Below are experts of layer 5 (counted from 0) of a mixture-of-experts language model. Rows are named router (the router's row for the expert) and show model dimensions 0-255. Each number is 128 + 32 x the weight over its row's rms, rounded and kept within 0 to 255.
After each expert's rows: a language model's description of what the expert responds to. This comes from a sample of Wikipedia text that the model never trained on.

# expert 13
router [122  99 162 143  62  84 111 125 100 193 121  77 122 123 165 143 160 146  83  99 164 163 149 111  98 129 157 113 143  92  91 110 104 113 121  92 124 165 163 135  59  73 102 110 152 126 189 146 170 133  94 185  98  64  76 117 118 100 123 130 151  96  92 143 155 164 128 125 153 184 103  86  72 128 150 146 165 138  95 124 129 117 142  96 148 113 149  96 126 150 166 113  86 106 163  81  91  71 158 145 122  90 126 130 168 118 130 158 177 111 177 139  96  96 124 188 167 169 142 151 135 166 118  80  88 143 117 153 110 137 125 130  59 127 188 114  75 105 158 114 126 186  92 105 198 167 180  90 127 154  98 167 154 165  76 202 176 124 156  80 100 122 137  92 127  70 161 144 141 151 156 150 131 100 159 190 210  57 106 111 142  85 148 124 124 137 129 115  81 108 103 124 153 153 138 162 108 170 148 194 107  99  72  78 108 107 116 121 174 145 126  85 127 126 149 121 162 112 149 140 170 130 128  82 148 113 112 155  94 137  96 105 143  85 121 158 126  94 106 126 169 137  67 113 177 136 117 103  99 145 162 197  63 135 128 141]
Description: Word-initial fragments

# expert 11
router [151 128 169 125 110  98 183 148 132 128  68  89 177 111 128  98 109 128  49 193 142 106 141 118 117 142 125 136 110 120 160 155 173 198 135 122 153 155 134 141 115 147  93 105 107 146 139 121 187 121 179 117 169 141 170  50 117 163  98 171 132 129 101  52  72 185 140 132  87  96 118 111 124 178  95 176 134  96 100 119 126 155 112 108 195 134 202 157 124 142 126  71 117 143 131 124 112 125  81 184 123 140 197 124 162  32 130 157 136 141 112 159 118 117 107 108  63 166 155 101 148 101 123 128 139 160 143  89  71 138 128 127  83 118 138 140  97 126 118 133 125  78  76 140  75 114 133 161 132 129 130  77  89 105 180 109 112 138 174 135 159 116 157 121  86 115 165 110 142  70 106  89 146 159  89  94 129 147 168  82 139 151  89 197 116 129 159 137 197 149 124 125 102 155 106 119 162 127 156 108  93 144 135  85  93 181 109 108 137  89 178 107  88 159 123 193  68 188 218 101  86 109  97  80 119 126 131 136 179 165 189 139 130 157 106 161 131 130  63 166 139 130 124 141 126 106 107  91 134 106 133 140 129 163 119 127]
Description: Quantifier and part nouns

# expert 15
router [ 83 147  99  77 142 144 130 118 162 163 130 108  83 128 176  64 107 141 120 173 158 124 169 135 126 189  98 104 110  81 141 135 139 125 153 135 175 158  86 121 108 137 136 156 111 121 133 142 127  91 107 123  93 133 150 132  76 174 116 166 137 126 165 147  75 147 127 116 155 142 128 167 149 134 142 129 117 147 132  76 178 115 110 158 140  95 137 130  79 104 135 165 112 185 128 124 123 145  87 158  73 145 183 125  95 162 127  98 151 101  51 116 107 135 119 149  67 125  88 144 131 152 140 114 126  73 129  76 115 102  91  86 147  80  96  65 211 154 148 131 117 125 116  84  84 192 132 130 130 105 126 192 127 154 112 129 209  72  60 150 126 131 179  94 142 149 160 112 109 108  98 129 124 158 159 184 191 178 172 104 196 124 117 133 158 137 125 132  77 115 129 106 179 122  68 138  63 149  25  98  76 154 111 161 106 117 160 111 160 107 128  72 125 130  77 138 111  93 166 132 112 130 128 169 152 139 187 135 175 157 181 114 118 154 111 116 123 189 184  88 136  95 132 148  68 143 139 107 117 138 216 128  94 140 116 154]
Description: Digits and dates

# expert 4
router [ 58 144 125  86 145 142  88 115 117 126 125 151 118  41 133  96 116 134 122 137  97 179  87 139 121 158 165 122 156 123 168 111 167 113  92  93 136 165 106 127  95 138 138 116 134  99 185 132  85 122 124 124  82 131 192 108 107 125 121 177 148 134 140 133  59 118 155  64 140  90 155 124 124  74 136 120 153 162 149 102 195 141 100  79 172 160 181  99 142 199 138  81 138 135 161  64 137 138 113 140 131 105 122 165 106  86 136 121 184 159 106  83 134 106 113 184 145 145 103 113 110 185  95  80 131 134 102 174  97 164 152  81 100 108 131 189 117 100 131 140 148 138 114 128 113  57 102 152 108 141 147  76  86 127 125 144 111 146 137 141 180 164 164 141 133 111 120 149 134 151 136  92 114 127 146 114 128 143 214  80 118 145  93 154  75 164  91  76 216 120 111 120  92  90 174 125 127 128 118 159 142 169  63 119  74 102 112 137  94 132 159 110 140 155  85 180 131 199 145 147 105 133  65 112 124 170  91 110 161 143  99 161 151 204 133 154 169 133 177 155 101 103  87 155 101 121 112  49  80  85  81 159 121 138 167 180]
Description: Participles and content words

# expert 12
router [132 113  99 123 157 144  73 122 132 154 106 177 112  93 181 106 162 163 124 129 123 135  99  94  63 173  81 135 111 108 137 140 110 157 112 122  55 116 103 116 109 142  99  71 153 106 211 110 123 132  84 142 148  83  91 162 113 186 166 120 111 124 125  89 122  89 102 129  75 137 175 147  78 157 193 202 135 136 164  92 120  88  95 144 160 133 133 161  94 197 130 147 176 167 151 164 121 178 125 128  94  93 138 100 107 121 113 154  96 112  54 126 106 146  75  34 146  31 148 140 194 108 104 150 166 148 105  73 123 162  82  95  96 151 115 159 140 178 103 135 201 131 119 109 142  98 154 116 142 102 126 142 161 175 116 128  88 124 155 114 174 150 174 101 155 143 165 164 148 135  69 129 143 197 152 112 138 161 141  95 141  79 152 114 118 137 156 103 152 115 133 130  92 166 129 122 104 147 151  77 134 131 107 108 160 147 144 132 122  66 180 154 115  73  88 167 154  89  93 143 191 150  93 130 108 108 104 130 176 136 103 181 169 171 118 111 127 163 105 106 152 133 130 153 187 134 184 116 131  74 111 115 155 127  91 116]
Description: Of, in, numbers

# expert 3
router [ 68 118 129 111 146 123 128 174 202  83 154 161 154 143 173 147 118 104 182 116 148 180  87 137  98 139 144 168 114 150 105 101 140 107 127  97 149 143 144 120 120  85 185 172 107 129 128  92 123  72 120 147 130  84  74 161 118 154 118 152 115 124 137  81 126 115  72  76 130 118 125  97 130 183 170 203  73 103 126 174 131  84  91 102 177  97 116 128 116 126 171 140 102 129 149 113 116 155  99 116 142 140 140 101 118 163 165 109  92  73  92 173  98 141 104 168 161 162 111 127  68 150 172 105 174 129 145 163 107 129 141 145 124 149 167  83  82  68  93 115 105 138 114 103 116 148  88 128 134 186 130 106 169 140  69 192  84 190 105  96  53  96  63 144  86 181 148 160 175  84 195  81 166  54 141 109 110 174  93  96 129 132 153 134 121 202 110  90 120 196 126 148 171 130  43 121  87 166 152 140 117  91 137 124 128  97 151 105  99 143 210 127 137 135 138 141 130 106  99 145  67 136 149 144 162 182 167 140 132 183 158 137 155 102  95 121  87 159 118 139 139 148 121 127 142 143 155 104 144 158 139 108 115 121 141 158]
Description: Articles and conjunctions

# expert 10
router [163 127 159 141  64  96 103 162 140 192 168 126 104 104  87  94 112 108 130 135 223 128  90 113 110 112 118 108 134 179 122  80  98 148 170 140 143 135 134 112 106 116 120 140 140  90 137 195 138 108 104 154  88 150 148 103 113 109 112 148 142 145 100 145 104 109 115  94  52 182 130 159 157 193 176  99  80 143  94 151 168 102 124 104 100 144 122 150 151 121 129 153 184  97 153  77 160 171  81 143 106 153 127 174 150 119 139 145 150  14 154  66 118 127 122 112 114 144 101 121 160  96 149  90 136 151  61 101 152 128 149 108 109 166  72 111 171 102 149 138 160  96  70 148 146 127  77 111 169  60 141 187 145 118  99 103 181 141 139 213 130 169 123  81  88  50 100 124 145 131 135 107 164 100 115 135 175 123 111 101 113 144 124 133 114 167  60 127  80 156 154  91 151 144 137  92 138  92 140 126 167 168  97 108 142 140 153 121 144 122 117 164 108 171 127  86 101 132 104 173  84 182 124 135 206 121 126  62 133 147 129  92 154 104  56 157 121 139 156 162 170 131 142 161  72 111 132 153 168 159  97 178 128 122 120  90]
Description: Place-name pieces

# expert 14
router [167  98 128 112 174 105 115 139 182 144 186 148 129 120 152 153 126 129 149 140 121 178 102 122  74 133 140 110 109 101  95  78 108 114 110 151 118 146 159 193 116 113 157 185  90 112 113 154  89 129  40 126 115 142  98 151 104 107 161 139 176 138 131  95 160 151 148 147 116 212  85 113 186  97 117 124 167 145 195 104 144 127 151 132  87 173  94 199 123 129 127 168 107 173 143 133  94 156 133 114 146 127 170 174 133  97 117  97 138 118 116 124 154 124 107  70 155 114  96 166 126 162 141 198 151  67 139  82 111 121  52 139 165 142 127 120 112 105  77 192 123 176 154 145 161  90 102 124 112  82 180  71 168 143 153  70 108 187 113 126  58 129 128 125  72 149 158  77 151  89 114 147 134 111  77 105 152 123  89 117 100 154 140 186 167 138 105  80  94 122  92 136  97 155 106  73 132 146 111 120 127 106 125  61 145  73 126 109 114 110 134 147 131 167  64 125 125 172 149  99 152 189 138 121 117 129  86 107 183  82 118 122 147 151 144 116 109 152  95  71 131 110  91 185 175 127 151 182  65  99 119 130 123 165  57 114]
Description: To, in, W pieces

# expert 5
router [ 81 146 142 113 153 152 167 103 117 116  86 121  97 101 119  94 112 137 149  97 172  86 127 185 124 158 149 120 135 151  91 148 128 136 133 173 105 130  96 159 116 130 186 129 121 103 148 131  72 149 175 168 176 112 171 105 157 180 150 157 163 138 151 154 133 104 131  51 161 134 191  30  99 122 136 194 176 166 159  99  95 148 116 122 107 130 150 157 124 131 137  92 155 170 130 129 120  80  77 146 186 154 152 148  89  91 152 128 138 137  69 125 108 136 109 148 118 126 113 152 114 136 135 157 152 139 164 190 145 166 151 129 131 134 174 172 112  98  95 141 108 120 164 120 115  87 113 147 115  52 193 170  73 181 157 114 139  95 169 108  84  64 117 112 184 142  70 149  84  86  87 124 122 126 152 135 137 193  79 173 107 144  68 150 123  69  97  73  72 143 140 131 123 101 121  76 159 142 142 152 121 115 106 163  84 114 111  91  69 159 143 134 136  83 108  98 134  62 136 162 156 126 135 159 176  82  94 101  62  92 118  64 133 164 122 168 120 123  98 155 186 114 173 144 139 148 119 106 122  62 175  98 142 142  81 124]
Description: Prepositions and linking verbs

# expert 6
router [134 115 232 125 157 125  95 133 145 161 169 130 162 152 132 103  82 155 154 125  72  84 110 100 147 157 132 117 133  92 133  83  97 122 114 108 100 107  57 116 168 111  88 103 110  99 102 138 152 100 235 127  85  81 132  56  94 115 117 171 139 165 110 151 143  91 168 136  72  94 148 128 150  60 113 113  87 129 117  80 106 146 105 112 127 115 109 122 133  68 164  87 161 165 138 133 113 110 126 157  94 202  90 167  91 124 118 166 123 121 147 175 115 135 130 154 149 133 138 151 109 139 140  82 156 149 122 130 177 123 197 179 127 179 163 103 174 118 168 154 151 150 155 116  67 129 166 107 119  98 171  85 160 107  68 139 108 126 129 121 107 139 153 138 149 137 193 143 150 106 126 139 100 112 127 132 170 165  77 142 165 111  35 117  96 120  97 173  90 180 130 116 146 110 130 155 162  43  59 165 142 111 112 126 150 123 130 158 138  80 128 157 141 104  94 124  69 138 140 124 123 138 105 174 124  92 118 148 129 127 165 132 153 140 146 130 173 154 135 186 164 145 120 129 121  47  97 184 115 133  62  67  67 162 136  91]
Description: Inner word syllables

# expert 7
router [ 74 158 155  75 148  98 114 156 131 225  74 142  99 162  58 137 123 121 167 152 159 142  75 193 119  95 228 125 112 117 112 105 123 120 131 159  88 142 131 120 125 109 112 115 114 134 116  99  81 125 124 141 144 102 117 168 103 116 109  45 190 181 113 146 128 110  98 116 151 120  97 112 128  89  99  97 134 175  12 154 165 196  99 155 140 120 136 118  95 163 134 115 122 110 128 131 175 168 102 102  71 178 198  99 141 148 129 111 120 103 140 117 159 150 118 106  75  88 160 173 151 125 138 116  99 127 116 113 162 137  71 130 102 143 171 100 196 137 115 155 111 130 113 160 101 121 126 153  96  65 122 144 160 109 139 116 113 135 126 110 137 110 113 174 158 109 104 137 116 158 113 208 160 171 146 169 154 110  85 144 130 146 130 151 143 131 115  93 139 136 109 106 130 147 110 158  78 100 126 154 108 144  67 132 123  95  61 150  64  89  98 146 116  71 159 142  74 158 187 121 189 166 145 132 116  81 180 160 143 150 151  89 134  77  76 147 176 125 133 161 141  90 147 161 142 156  97 151 127 123 133 207 133 153  95 172]
Description: Line and section breaks